Experts of a small language model.
Experts: 24 experts in each of 13 layers, 112 SwiGLU neurons an expert, 3 picks a token.
Training: a variant of Adam for the experts, 614M tokens, 9363 steps.
Below are experts of layer 8 (counted from 0) of a mixture-of-experts language model. Rows are named router (the router's row for the expert), down (a neuron's output weights, with its number) and show model dimensions 352-383. Each number is 128 + 24 x the weight over its row's rms, rounded and kept within 0 to 255. Numbers have three digits each.
After each expert's rows: "comes before" lists some tokens at least twice as common just after its tokens as in all text. This comes from a sample of Wikipedia text that the model never trained on. Tokens count by the router's weight.

# expert 8
router:087136147137097092136101162111129172151136126124123114163138149173132185117178131173131136120094
down0:154125123093137136128130101089149132129091141100125130160090127119148142167134094126128140097105
down1:118123135108116118172106121132129100125123136113078109137111127157073123122127106117130100079152
down2:147139099080126143072109126148117174133102115163113122118132144113093169144128076144111151130065
down3:124172102138164103168134136091163112137127141109166148127139166099130128128136127098132142115099
down4:133157107131163134099138142155123089109120096146133187101138160099102108124118112106111074145155
down5:118171121174136088148112136126112116148127163127148116114131113119147139135108150132121128160118
down6:118179097136108118148100130123109144156079152095134157154119170165156114100144174114110082123121
down7:078144129148113084127186121117137115150106129123111131079121136131138107151121126115119119178129
down8:115176148146126122114130166113127137133145125125114140128127140178149131115124156132130121119161
down9:127131122108110134084092160125147135154128149126120108156128111100126143153150075139140123097122
down10:121128110132110145126142115150124133144186145151121138101133120091144160163154113128135133132140
down11:122132102135128123130162145104131122130128120139123121105115112136167127125144111113139120158105
down12:141080094120083115095136144138108131137111079125156141155125149144114136159129170129128152118167
down13:081108123112146148147144113113136146099142147203133084128150126161159099119093120131102144156130
down14:131123128119088099135158093137135134151101082135113139093149119096098105093135138097113115173124
down15:134151114129110159132114112173118107141135132157137147104088170137119162100121106152115129110085
down16:116125108158135144126127148136137136132090146098094126131121135120109095108095144120127132233153
down17:095120131076125138104136122153119128145145128130116132104121112125149121123136150119135150127099
down18:119111148153119159129133140144150122124118090137135111136132143093135129145101148163127115127072
down19:162110121171109101104148113146142108122140135154116106109150131186114129090161125137136135103123
down20:140116143154132141115134151159145134124135122134109164140157181126145095099097178141127138100140
down21:099156112113109108114126158128146108106166168128144113155136168120124132150109108146128088103087
down22:114171084126135142128152153108109119164167115142131134140118152132138146081138108091124141125131
down23:155137111178143174123094124108125112144093114144163117139123133074098169118104118103124178132121
down24:139111162151133115130164127156122143103134119132136110098089146112092100128116167145139154152098
down25:163133144095123121127129132098129115091161105158101067098143120161128110140158118173117115113118
down26:161177074155125115143123152153126151139124141089162148150114129148107119113171132101151115116106
down27:114148140090140160090106138126125077130136146106100135149118150145113102129133130150145104192138
down28:161128134131133127164148097119138131127103159103154159115132129101166115151087092133131170125077
down29:143135126085142119129113160123143176106100124111120127164097106089157121118141118120119139128112
down30:160148140133132119121150106149127108137119131146048147131127138158158116075099099113095122142076
down31:100133126150095161136136161135137107167103114107097134112161087157156127155097149096118122137125
down32:134120136126099107131145121098115154142154135107161133089124153107169102120093125155123138132075
down33:139132129103184166061136092124138148126130095132105072104129093165148085145145108112132157129163
down34:101144138106102110139151125100117144123101106125122056155136113124169132164133108113130125169136
down35:128176109132091137164123154082142083130126161163136117141133130097141107140086138117135130152140
down36:117137063164060125129142145138131112122148108087119142122122155151144126154116114118136158165096
down37:118069135151144140134149135127136105136116105156159136095133103160118151148130135195112110080174
down38:111139092128148161107123119161103121110141138110148152150137177085115153120169138132126108178145
down39:127163125101124123133118139117136148128128120093062137157117116165129116139113123090139112110141
down40:193107101143150146150109145121130143102127102115148118120059095071114140144078154158146120173140
down41:134148157091113167098117136132112113117133122123138128099143168158165100129125099143122138132159
down42:105115143203128099143101069135126090126126152107125173138095126116106110136136131118123147135137
down43:155112140130171122153121068148136148105137139107162109140134150095123115113135122143126134113119
comes before: " to", " the", " in", " by", " a", " as"

# expert 0
router:084153114134069077136111148132110174125155119089135157160124128192136170109148118162124127157110
down0:073167182123158157149155131126136138126159111134133123115127146136169110121126104143103155098107
down1:124133107128125132107149123103134154144122139122158153154134119088086117103109113151127122085111
down2:135098136152114095102079103161123100127157126118134144178114133121126175124127100144111143174083
down3:104151139172119136120152104121117138149137112109117105131159107122095147129110134157123152111133
down4:120112145102142159093123126122129122113125108108136104147106173161120125144144157162119152100158
down5:140134096111162128102166114116125123106112121123151110081125116081100127123095143126126167129149
down6:116144091119140155129079119180136125136117100130120167127138138162137113129148135109127121111114
down7:075115154148131102162144153162111157130138112110129111178121088134088156113154116153149114152133
down8:161099154121167103169136101135131117162171153148129154102148115137122126124128135084135157112122
down9:127120117141120067196119128141124161098160120109103127111109084151161179136174116123118151167158
down10:086148148130137105175150160123128110157129125092119131113135139108139071103080148151136108133108
down11:102157145074198104191111115145090121098122106120133121154104134113138140117114103165118138160107
down12:106159076105135140141134155163144159129180152095134146121163166127126152173132140123133182127092
down13:101114130123173102124144177152122137118122135096143148135145120114158095110139145137115125126099
down14:118098144123147117163114131142129126113112122151144103081111104140064073146115073087094123133195
down15:139131102134115158113145108108131108121075098113142146104088153136117162099155123148134142142162
down16:156161123117119129104129170100114094110138148168135147120154123153181112110151120116114114146122
down17:101177138164129080127170100121129110095126143125129130131120158124154124099146105141110139122162
down18:094118156147132150132143151150122157125169101123148189159079167106152121091146132145139141142118
down19:129103127117153140091112144166125108161132133118092156139124144145142130110167127131135126176108
down20:131136109111096088148133154134122142120127152137121127157127087136142138136105126128135124150120
down21:116125058100102157160196152171126136170143112122147103153094117133125145146126108065138113131120
down22:165137129068110175083135118134105089128118115116140103087124161112119130148143166197108164131141
down23:178159170123158172090125116148134135124072124125102118115152147135142166129127131143106079095126
down24:084146117141162139124126134180129107099078151109177118157152158137141147099131095090119128094136
down25:099135138132153142074075103119148130151126111156151121094123120166122102152110126153124124110081
down26:124143130188142104156164119162135154103183118063123167108107121158181144111163097138133150129172
down27:106149132079169098148084116094128134164134171125137075115182133110148103156136129092132100118147
down28:154125095095111108149129100135127139142167119105112108140104123175128156109192092110126146165137
down29:112151131099145123124135169100141103136120122136123097142158094132096136106135125099130092129150
down30:162121130153134148138112152158155122119137070160157196150161153157163194136154106124116130132102
down31:125119123165124166124137130123138106119118104143163132125129160098146187112136120136134085099091
down32:125142089110102161166141120111141144150105095135135165151144145112154159162151100126135136183117
down33:118109171132124120106107165106119123138127160130124119119129081093136106135138127163101142096088
down34:133117139143136159162144095119107125126146113159082130122142172081109120094119129144149133110119
down35:132124138140119151121088101145124133118153089078126070120126127143154141111098165162114136124135
down36:130132119130136116145144168106108126131141108130115117114146117186114126100128143091133145094106
down37:114131149180116122054114152154121139092111131140145096135135115117108111173130131148143129099120
down38:137128135148115176165143092093130103148105108153156094134140121192106130105119154117139122079151
down39:135141126100164154159158120178143129125124108137127121136132162084109128125125156070107177162097
down40:191126140136124162105126099125115108189105121141143149131108122162116126153172132132116084139124
down41:130148127157089158103144114182102083127152110129155110135097154148099158167153148133116156092139
down42:109099133126102154143134082141134099164154147109130155126140159067112141129169171103110163148153
down43:164138140142133128103152177106113123097137129118086128104106128160156093135101123147140135130155
comes before: " ", "|", "-", " The", "==", "The"

# expert 19
router:153154138145128113133109148119153145161134196119133095152104147099144162129164146149137068159144
down0:111155147140152135074128108163139135193145081149125089155107141121103110146124124166121121134139
down1:114112099118096108164115122085126083177106160148173107179154110134120161136069130156102139093135
down2:117109120141118136103138164128115111140113121105147138126146111153119138152096093116104197147124
down3:103132134114112118108116134099138116158106139089077108133135152140136157160098134151101104082137
down4:129176162101145133111130117158106144116114119107135134141119112141119128125138081149125128103117
down5:104149142117132128108079165137114117102123146142151126136117109172091157131124108164090156099138
down6:116118077155128112177121143151134109107110171141113108141151097200146122160108159141141131139152
down7:138140176100091153118133128144138122170088127110114146106153135126117129137108140135131173129130
down8:143166091077119168136142101146131143161146136168144115149139140144136166116143135090120160145118
down9:173127151105127146108092118148131165140147131146146114122124119131135116093153122162127161119156
down10:115145144140126129106119138158145081144139123094148111096128159119139139122105130136104169130119
down11:098119117122132139129119110112137119123118130105143102145117157110087125151098137088118144139126
down12:117130160162110101150142100098107112108154111132098148102103106136137117114129170161140110144158
down13:133110131122161128076117127157111171143125140156200131163137155110087102130164111145138169091098
down14:120133138107093114105121147116112145108123140120122154122125118115133095177096093113119135132146
down15:135147171128129138160150089109137078112147119129131163125126185117149129097151128133108159069129
down16:111148106150099130097133141114145167142172116093130112097089149139121122104128128083133135126135
down17:167156153151159113137148146130112119148184128126131144098120147117129170105108154131114141091086
down18:121141121160103126168146117116119119101114135143127153196118148133096127160111074156115136114106
down19:103097103134120169123108109123123118131112165121126103110157154246148088153174133144133142159100
down20:122143134172148110154102135128118149137159106084156143171144109106174118133131130133145135125089
down21:150177145168103126165132137129124128128102187076132134167121144150111156112123080083107086126097
down22:117165102156162087128129109152110116156119155136123128139100164126118181099081120133098104103071
down23:167139123150145112143123129108120148113150134129109109094149133083136130104107115144124099085086
down24:146110137095149154127143151129109122099134063105141129135156128143107131141109128139137105123115
down25:143145114151160117175153117153118094123150149150099126154133174101113152110115117087120115110144
down26:119119127089153142120122108115136157093117103139101118114121125113098110134093112164124148124097
down27:094150141128100120095116124157120153138157154077121154088144133142131130123109180077114120110102
down28:124132128114178122146166126146126150118128154098125139182125144161085115151118123151129119135119
down29:086123130105118151161119114124137095140132145154126112118144138187135103172131155091120108157155
down30:054126072119132128149089144091128096165139107136145095147137137151132150142092140169120111116122
down31:125181176115156117033142102144122148107126113077136076077094134184163108136140169167126115163173
down32:132126132103110121150099116097120136166151175134137127105147163051147139126106187123117128087124
down33:178138105080139160151157121109141140172118137114137139143105130072154110155101151106137104118128
down34:129124164157106119120101151162122123149118132134167106140147098149055097141131117115111122121143
down35:123113124118153100081135124152157069155140172138124165127115111091133128110136103086149177144164
down36:150100119145117101122115124108139108113112109181125147123134147092156133186122115118118141140134
down37:119122139156091129137126098117129126143127133111097135138145131164090116102130134095132129179115
down38:108114134152129125158155130114127088142088127171147148143137140069128154125129141151128086097164
down39:135150106138150078184163134112147123127147118138111140136149123136127165075152117054128116137112
down40:156109116082100067138119122135130105186141084157142115053101107114169127145131169132141118129114
down41:175162156150082088145129140129123107125139096170144164139081115127102137123175136145151096157112
down42:131132115136153157140132139133115083123162097120168097117102146119146128153142127095093116122167
down43:113132136111104120175117115113130127081092159142132146121123163149113126135118115089117143153134
comes before: " the", " a", " his", " an", " its", " their"

# expert 17
router:080154130170106087131129166109133129126128118119148118104148165183128142144109170179121151128116
down0:128090111181116128109109134071126149148116124103137155180111130107120144101114136124141128146138
down1:170156114112135157141127130136143137138089152111098110129059187154142160108116137130142122128123
down2:064127131142151121082173123134107119134110131132133126078145141093160111131085144142102116131149
down3:115131128142128125155112132139118109147129107151104132092129134120125134107126122153125104142165
down4:106114135127181066104101119163131136172131099157169118104084108114112104145188145121099131175075
down5:138153108099115115126161133130150178110149089119123129162111139121158124060111124111132124112098
down6:104120166069128152160143064160158142133132105083119140124126122166101104108206128191108144104149
down7:114136096116089126160170131143119156106094130133117087096133126110139072114128142112118095123170
down8:093105098125119100096178109148121130148095151120175149135152129144189172149114149116154140120129
down9:143124121127109149129101105103144084142117148099157126123122095140144113113168057163108133102132
down10:129139144135150141142176091124127153119138096149119139098132166121135098155110098125120145126121
down11:108106121149119087114085115117102094171126097095129142137120085139151124150102154198118120090125
down12:129093119118146133140071118108110112145111140108103113129109138132141117146140157140119125106132
down13:108141168149130115135166133148133137094128143126141113133092126140174121109125150102123064148104
down14:103129072127151143132119141133138162165134088177087117115159164103112145142117109077102159149143
down15:103131110098143162132144136120138165126108089140105098132127123159139081131131100117112126140116
down16:126128091108086080119141130161122105110128103134096143127108140111126074117131109115093170145149
down17:150148129099125137127104154144107151127103147094119100138106118154175122147132080143132123127116
down18:131091201164164100135134113128120081124105123130104157148129141140112114113150144144160128115144
down19:137115119106102127140183147125108104119107127103121135094142150163162143111131147163127118120118
down20:152110120138120096111130120130123108100139131107119103111179115127131119106150164141148151108137
down21:120090126128186136139081111148150131150119105109163089143143142087130132164123133128105147141129
down22:178142097143142145096127122121134132097112117147124126156143133139111095172102111138136143126132
down23:152156141127170132113125108120147134085154127136105157120120120110170106075131113134101167142134
down24:102115172162095113138135179148125144145138111107152100130083130121113135169101079110120093146106
down25:123125144116101120126152096104137120120151146111167115163157121140115105152093162135104130134147
down26:087129124138138072106121118165121157133175155145153130148116159132103143168072154125127154153165
down27:130128152127147132135114123145142139118132164162093118085136115117139094130108122166117152157141
down28:126118110095168133080138129154131131143157178133169125120134095108128145114129166144125124117100
down29:184134158130159124148078095112124147115110136146109152150097154109128177119152140082126137109104
down30:167118146099158164121102099123102142093178157098147115145132145095118102103158123095130143106155
down31:120110133149120118094165166126108130150131140116141103104122139087149117176107146063113080159131
down32:135096167157126125112088104158130142127118136135144177169112076095116176146087149132132095095121
down33:135149119116104161137159147097123159110121129072106089133127134135165137170130129115122092151124
down34:095095130159154129112091092098143128105115179118135143101134105133086128157190104184110119146084
down35:090111120124138125145129107135118135169126103133131163156097141085106104119158159162145136151155
down36:130127169150138136173101121103120132160095159107108128154112069104121135136124118135134078147078
down37:108109138125130133148101112122159131163121112099111132164127116170139127122124112213138140109119
down38:170141138133113144164107128136113118076130128128117083095128144121090103161142141160112138150119
down39:124137137104141147183178124124152154117145119127118127136137112067121142135135157087133139131140
down40:164098129094123101133150145150132146121142129133099111106102134183108176146133117147140162134113
down41:158128114139163160156180131139134103159113088127120149118128141118138104133148159100120125127186
down42:109136097116110107117138110124141146092116157152158093149132133135146168097134130087137142096118
down43:130135168141172113152098104163127115126129092160156124155135134095102097111173103154127074114144
comes before: "-", "|", "2", "==", "The", "==="

# expert 4
router:123080138150129130123071168144118150155106166123174094156110114113111178121176144180130148088086
down0:136179120107094133152131117090133160135127110120130118091102107142136123088162150115145126108123
down1:130109163143133130131136114149115128152114153086110165142146150154142116136138083092128142133117
down2:108110150103160157121132117089137136093089164138154117154085138130129113152073145094127115148148
down3:158109138145149148097113120127120173108134142160127103100140076104109136146132055146123202118164
down4:097129145140111119111127113157122146122112154163140156175155138108141169160138108098125148150150
down5:159139137157124127109182134127126142136111154097141136093115130152187164103148114184140103098136
down6:129139106146066141129142115107127156141141134128181137168109135098154141156125100157155123169105
down7:139152132122191139156106146129140091130101174121130112112116141132085139146063110124126119120125
down8:125104169128137104120131094130124151093094117167159125165153140073104145135116148110131121120166
down9:151141116137130121122076107081121136083090120118146094159163149131146127118144111149111162114109
down10:122153137157107140091134119131120147092115141090112132106130127116101118141129169150111114129183
down11:078137093141133137108109112101120106148111096179114122088129119105148137126119127175145131162156
down12:131150142129115146115166143147143123090104154137138134117104128072133134114094129076152132147104
down13:155138157107107117137139145134144115118113123131087110146075163124124162133104095144100153127106
down14:126114107137116128146099143138107127122158121095121133094109118148102127152159146125131138107150
down15:124120143122109084113111110120130174118107102115126105122154082132139119153115121112116159171160
down16:144091147106121122131167122112128171115132127156108082119126116159159152089085146162127130089125
down17:106141128164124134111140135159142150085124112127157137133124156188124156135119131100126155130127
down18:142097151130146116136151135109139147096103136129122126141128149094111121136183146092124115158104
down19:189111134160111054132101135118139157164133153178145142165122154111065163122166151132111104120110
down20:131139096138125124076178133115130144120175090128138163167110123141128152134130111134118148154080
down21:127098140151130128087159115097120165180148107131165165147114126141158131101141120111133143184140
down22:154126128142128125105104152123114119153079117106137161145136089084129156114115098122126157093118
down23:109140119102151139135125133123131109125128146148119054139096125114159132138159102116120133141157
down24:172150123151090142164104149111123049114160101151120171124117105127126103156115141106132118191120
down25:137119119126114135121138117130149194149107123117127172148110141128149113138112159170135130128124
down26:110164117124123079113163182152122141152117145153138150117137120127077126155153154083126090171119
down27:118156123117121155107112097151151137153130124115103153113132131113158129148116096083126155105109
down28:137132121120124140122144107148126119143096172113141112127114105130126081157118111119109109155121
down29:170134135133144135146138095127139128102096151126130072132152138161108096128132124103144115148142
down30:155127096153146140074120111121126124142146166144194125102146120175138116103181141113104147112140
down31:102076134136123133114123134122133133121118161143135103172096113137131107145120133120135145110071
down32:133139111135145123152130136120137140125101154139144118082161133072102180123109129128120139084174
down33:119148140131119132118108132132149127139146140129096076101134161128165118165083109151111126164115
down34:114157125147122160141167167142117143137118142137081118118078174115115174133121106121123192136108
down35:135108085150118156116114125120133114095095119126126160170130099127143160157081145141117145115127
down36:108137107137160166157093160124124100144146115113119172126087131116164127115165141122133127129115
down37:163145161107152125114120137156129104121191113151132134149105168143091118105106068164149083133126
down38:114113123106124139123084135149083155104155135134137132107129155135189132109077165150128135116101
down39:162115154174119147164118139108116133159139105132165144082149106109136140115105162144118136134162
down40:145134108134103115142135111165117118186149109162076146166142173116150157123165090139119131113131
down41:071144156077133137113081116166115123056103138099111130128153109117119089109162144160131112114144
down42:142101175143112174131117154127111130153143153148139167140098100121129111147089126135138118154090
down43:156176115151122136158152150082122091109125164155139100108123122106124116147123163117097173127120
comes before: "1", "2", "0", "9", "8", "7"

# expert 21
router:138132071159129130107155157128124138104145140089139112140136128168107141145141142194125209135152
down0:102132134108116143133129130105125139126157107115123126112140092104123064135127132159154131180167
down1:146142160143169133145111095114126127111135133129117118142107124125097140147127089142088122130126
down2:105116137147159059141107177125115130098077146110116141164126101140134138080159102151114145145103
down3:154156121132156149091122048112122130113085163082135137103118127147142129161155144090123107130109
down4:120136151163120127112139153085128095098133144122136123119144106074097162118137145120135161106148
down5:101149156141142099106130129106133134069119159087157131134124132158102143105125143159121105064149
down6:110133142144164091159131230161115155144112100159130107146117086105121128154144171093121104144166
down7:103114119142136093126115136078103132154118125154145118155140138136144115121123116120135135117129
down8:114143168139136136073117117147153115204173133109112105120105121132117123127162167141150119119129
down9:155120135154124162121124125078112158120177089136114172154102113117142157120112162125083113138112
down10:132145122091091101116096119122111083151122125152145149128118108153101141113145131148103147128163
down11:098139144090165134153092152187135137101136130111153139109172168114130143132105107095119099141128
down12:108088124124129112133091131141139123094135155124147117167115106142109143110127120135109137155145
down13:163157119138127148101109152128132133097118095138137092170131115097146087164144151099174101142098
down14:101140129129123088150150129094132097113126100135142160133123179125146119109119145057134127130142
down15:141086103159111105109123101129123140103068120147144124085090097137196130119162111150155156113159
down16:141159145115126161111135139178162137171142109162145151108077148124120086132117164112130132138119
down17:081156132136121150119156120111114103140101106154151079108140136088118131154128139174107159148149
down18:153095149168144144160108144149136111124095150165150117084125161167129159140105135130146120170134
down19:134169090157134094075158148142153119163144114145144156115103124128149147153105115141148148108151
down20:078124162105128071158130123155150160201145116111130112110128157089146097165140097121134097146083
down21:134179116105095134093135106134138150116114120093126097108118086163127104112140120153135128130117
down22:078125112136109086128113176128129114130156096151110188156147134136097147117141111109138111137093
down23:143087125093151115140121108086123128143152099152118083114080141149128098112134128110107131157128
down24:125160134100111115137119133137152096134110134161094153133162160101060153134146083088096092146155
down25:124142095100141144144094153141124153114073135144141133144127107159089185127114128135137115144135
down26:137150076124130121125151151155125176145110093139159088126142171131139165102208120101130119143122
down27:150103159141141106157163128164109140113136104131103130129126087148114130124134098128101083107117
down28:147133146159104167165099160119131171179167149137120119166135100153119168115100136107114141156107
down29:138107123099119117144135108107144118181127107136116109114131101088164136138134149128157062129127
down30:126151167129110151138129111156117144122099148152136132090117118124105111144113169136140113063138
down31:126127085153158148169124160140126162140102103135151122163152106092128144101124134173118171165170
down32:126177184117139096096134139214108119083109164089126156129099150139145151129171117141143129145098
down33:144112101121056099153147151115116091078163136099121100147113165128131170095129172129124170089150
down34:149130105137113113132095132159132154124101122162151073084113147148103104148161113124165126120107
down35:146147133143129106149138110115144112145159139124137130149159130153121130114176163121132130109142
down36:109123135131119166118098146156131139136104101118140104135157122139150092115127127148163128112145
down37:143180121122155118107132132140140129084091132133083139091105141120138103123121060118135167129108
down38:101162091128133172156114150102140106122113143118156106144176123118116130088141151132101121145143
down39:130109187102121118108096111134103150090105148092122120116083114147153145180120134144112157138112
down40:132145090104165129079164099107121156143132117179119144100116113138135102104153148092116103123105
down41:188122136100165146106128121095158201109099110148113123125138161137078133122113171137129186129136
down42:129114138148111135108084135136125144156124140138125102160135147080131167147117132161107142118129
down43:159101157144117121111158129118121092142119098118120119112180118103129069173129138103129114100140
comes before: " |", ":", " |\n", "|", "==\n", "\n"

# expert 2
router:141117140148116164138127131148131129094157101105128093163111147115104156170123132229133199140139
down0:118100119121158115117165163116136134102103114103206131096158106114166132153121109100083140115133
down1:103124158115073116185130120087090137149089164087104146126154144127105114167136138122133108120125
down2:115128120165097142104132129078116154167091149108134135142165118143156101136129119136109116144096
down3:132113141129149124127150128113128141104161137092136135156132121106127166147109106124148144140146
down4:076110174128090117098099135131118165141128136130142137169100098146092137130126160090116141168128
down5:110138145135102128142128135133133138160138138159104143144141150119106116084169106112147135082116
down6:118121147094177118135159140115130111118136142171117114121079137121162142114105147076133163168135
down7:116125135134156090099117119152111119134074151142098118113145119136142158167092093138087141140119
down8:133123128143122118118138138156135128113170150118102120079081146075125092129093092119139144091106
down9:062118178171133123152152109137121086167097122134113101138140121119126123075102100153142147135148
down10:128096129122137148149148144120117108105143146107112081133117135159108136116068146163112141151105
down11:157080140140117173167101178105118132111154083125111146121122125145157121140087108145129132117103
down12:126107114106146100137120137107122129154085153138134115161101120163124076136141139101127112135104
down13:125114123130125087149079123142105115066116079093146110158111164093158144111142119109156130127182
down14:138154111154128137134123112145155081156118152120129121147150095135144073149072159121128105136126
down15:108125153126143139163116133107128124131148152165169155108114096123107129099150102127099142100134
down16:082112151140105094140145180138122099105093153124133097080144136113102141182141163111110071094120
down17:152096130127101107168125130097134139135095116144135082083138111164131144135129130175146129125131
down18:121119143099118081084163104119143140144140175089138129141132159142115105108069117095120135115118
down19:113072142146127165092131133150151148164095081153129094147120171155107091165109163129115151162151
down20:122079087121075141100094134172120119149109144124163139163137093119136165114141092170129125113122
down21:122107135077150154142140152093117096121118145177106137133091136113121133104142121121136165153104
down22:158120163113106121134116113102150123134155105128121133107133075118102112156183092142131092108132
down23:108087173165107103132118079136139102140094091122127131158165136141127096127129088104128133079156
down24:144133139101150128119106116125105168109123158111102143158069126129153154142150127146120125117140
down25:135183101085162136108123129116146098134136157127118162152132108152106177147134159092144174126090
down26:150125135152114103122129158138116117124152144125143101144139095091104115146133107128115070153187
down27:118131112119127130089077128121111137095150122119134169157133130207107144164167133148105122113127
down28:130129073112129108120099126120129145117097092150156157117115125116081115160112148131129162134071
down29:118161175160105168124140130099105110187134120080138139132079149136127134132171094113124155116179
down30:112143147112166129076113136088133122142148113110137133126135138154166122090133160157118126145131
down31:106127118135139109142131137102132103091103142128113125135122104110133170147084079137147146113088
down32:112168177140125136148107117115137144099163132092143107164102135132165149104111105081105083139152
down33:108086097123146179118167137119131167135140155111125139111122167051137113145090140122126168144104
down34:083129122137140115124113084126138099116114123105159115138166171144118156116159148154113136138129
down35:120143121130101191122146052160109081121109074112149152155134136161135101159141139143129117126153
down36:091107083162115143111123152132127124131123090102127110139150130137141158065108122143086150158165
down37:143141133112113167134130132126128123152156144134150100097149130144127117138110165107137199123134
down38:110158130131117158148134140142142159124151115068146144130121143163141173153133157105129128126128
down39:105147147161086154089116143126125080130124109141109099143117138141173107137145162142130078153139
down40:105082135115138121135155193115149144142096136150159125157151127104113125131128061139119108107105
down41:127121136112082124111131141123100115107116132117137089135124120170077075120119121154114140111140
down42:127117098118179093114107119104115107110109119142134163146156133138176150178152166133128076109113
down43:103120109109102100122169147147115148123128157157126151118067149156150150116125124130143166111150
comes before: " of", ",", " in", ".", " and", ".\n\n"

# expert 6
router:123083160129107123140105129154127150141128172079128101150118128146112164140110150178127161139134
down0:083121156127138140111107138097111138151114152125151137115131091074133131130083185081125093094100
down1:085068166135100124119134073120143152063103134170166141081119103133144121112101096131138124129126
down2:155104149085112173136113135138124116135104114125129124123142170179128121128133155132123140136099
down3:142142122110101158144129096100105121133089106142086161110135144154183118148124117169128140150176
down4:179115118119149118056088126120144159140117136119160150144150152074150148113137111128111146140121
down5:108119096138108099130081140135131107136158105155124081113126101118112133145147124172139096095135
down6:082121130172135135140117091131120076079114103119152173095122089125113091128138109135136120110158
down7:135170155158111103125123146113132179119129123112113123084138109085142121106115085137123122156133
down8:092119090071092165130150121129126094142122140114135126151142145151090117121166133143133113115110
down9:109084165149175123124116142135126156119119079172131119154131132119089108135071131110142126125169
down10:124133121183102141157113088126141146133163123144135139096151162127104111122096113145133155134153
down11:120129098180130085109101107108117117117147174114142155114109115145106153118152105117139125126122
down12:145141074072118143106112157113145121136108140119129109077137100132129106178096138145134130124087
down13:104104119139135118114123137096140128120089120104142138159112105103140102123134134097132181101132
down14:095168136118112136102171130103122111088069162094112144142109136107152127109119154154117110119152
down15:123133109141137132159084135116125126136158167166108143135105124133085145139146139119156135085128
down16:148137125153126134108156115127130142128107112171153130134155119138159062111116090170110130148160
down17:124140098122124137122104150124135133137096110072121138152142086166134141112147154162142147142140
down18:145141133136132122162156150127126120161129156099128085101155122133200150166077139114123135177108
down19:126122136154156122118088178110148078139110111123111111135102149164081154123067114103136123158146
down20:107088148122146128123128109139125158133156163124114128122124141153138152135123082170147158128156
down21:131068098130143142132160126107141116135190102153138104133155095122155100128123111089146148114138
down22:110109149092109123173162127130108134075100105121180127097111160134092142141115115117121154146110
down23:137129163133140096128093093140120152160166087113119165138094135165153127144153118136120138116106
down24:096144123129083120111097123142129103098153114132117130136147129116100131132134098140107149126100
down25:101059129125119100139158152116136165136175110123138111123135123150170133096126158127133163086120
down26:136156132090129098111134138128140116127133107140109175105146150161150111129169085101127114075107
down27:120100110108126129155140148100108132183200111109132115167153116134121098138164143132127157101162
down28:120081122134110111107147086132129093135123161113140146158119129172106122153165137119140117134099
down29:142170100119144124150126148098134133131120153144129143104111118144068122159130106102140156144137
down30:137106119153135122108116134129117121137180134170140147124112093120121139156170088131125150124095
down31:158169132119154087147139169160114140157129132071118166120084137100138156144110102113132140179140
down32:108066106144113141112105095100133157102136159119154126086126094125134094116124135116131164096128
down33:144108125133105115163127105119155111138153126152087118083102142121091108144116161121135131122138
down34:121096121113133112106129130150116106118110124142095144065130103176172118129155164106133125155152
down35:079119148125169146151108140087130107132142127142173108134165102090083146130161135102101168077137
down36:116086176096140148156102146115137136148130100152151107111136106122161126176111153130108144113126
down37:163137152114110110196101103143128133145139137173108126080119156126111138172143145082150166160127
down38:137104171098161128118161129146134136153140135091088120083128144107155186119134133103115115101136
down39:126117136108135141153160154120130119130101149139138155209120130103153146140111136136135153115134
down40:128104111129134112107107129121132125109103118145135136120137121087136079110135119140122139133130
down41:120122162143120105109092153185111093171115166145110135108106104110133119130130134128144100109119
down42:138155094136111129159152153185157146147111120120121135104181175157156133122102119132131133113090
down43:099147131117137141115097125115143144184120143117111090092121094111140167150114161089126155153129
comes before: "0", "9", "1", "8", "2", "3"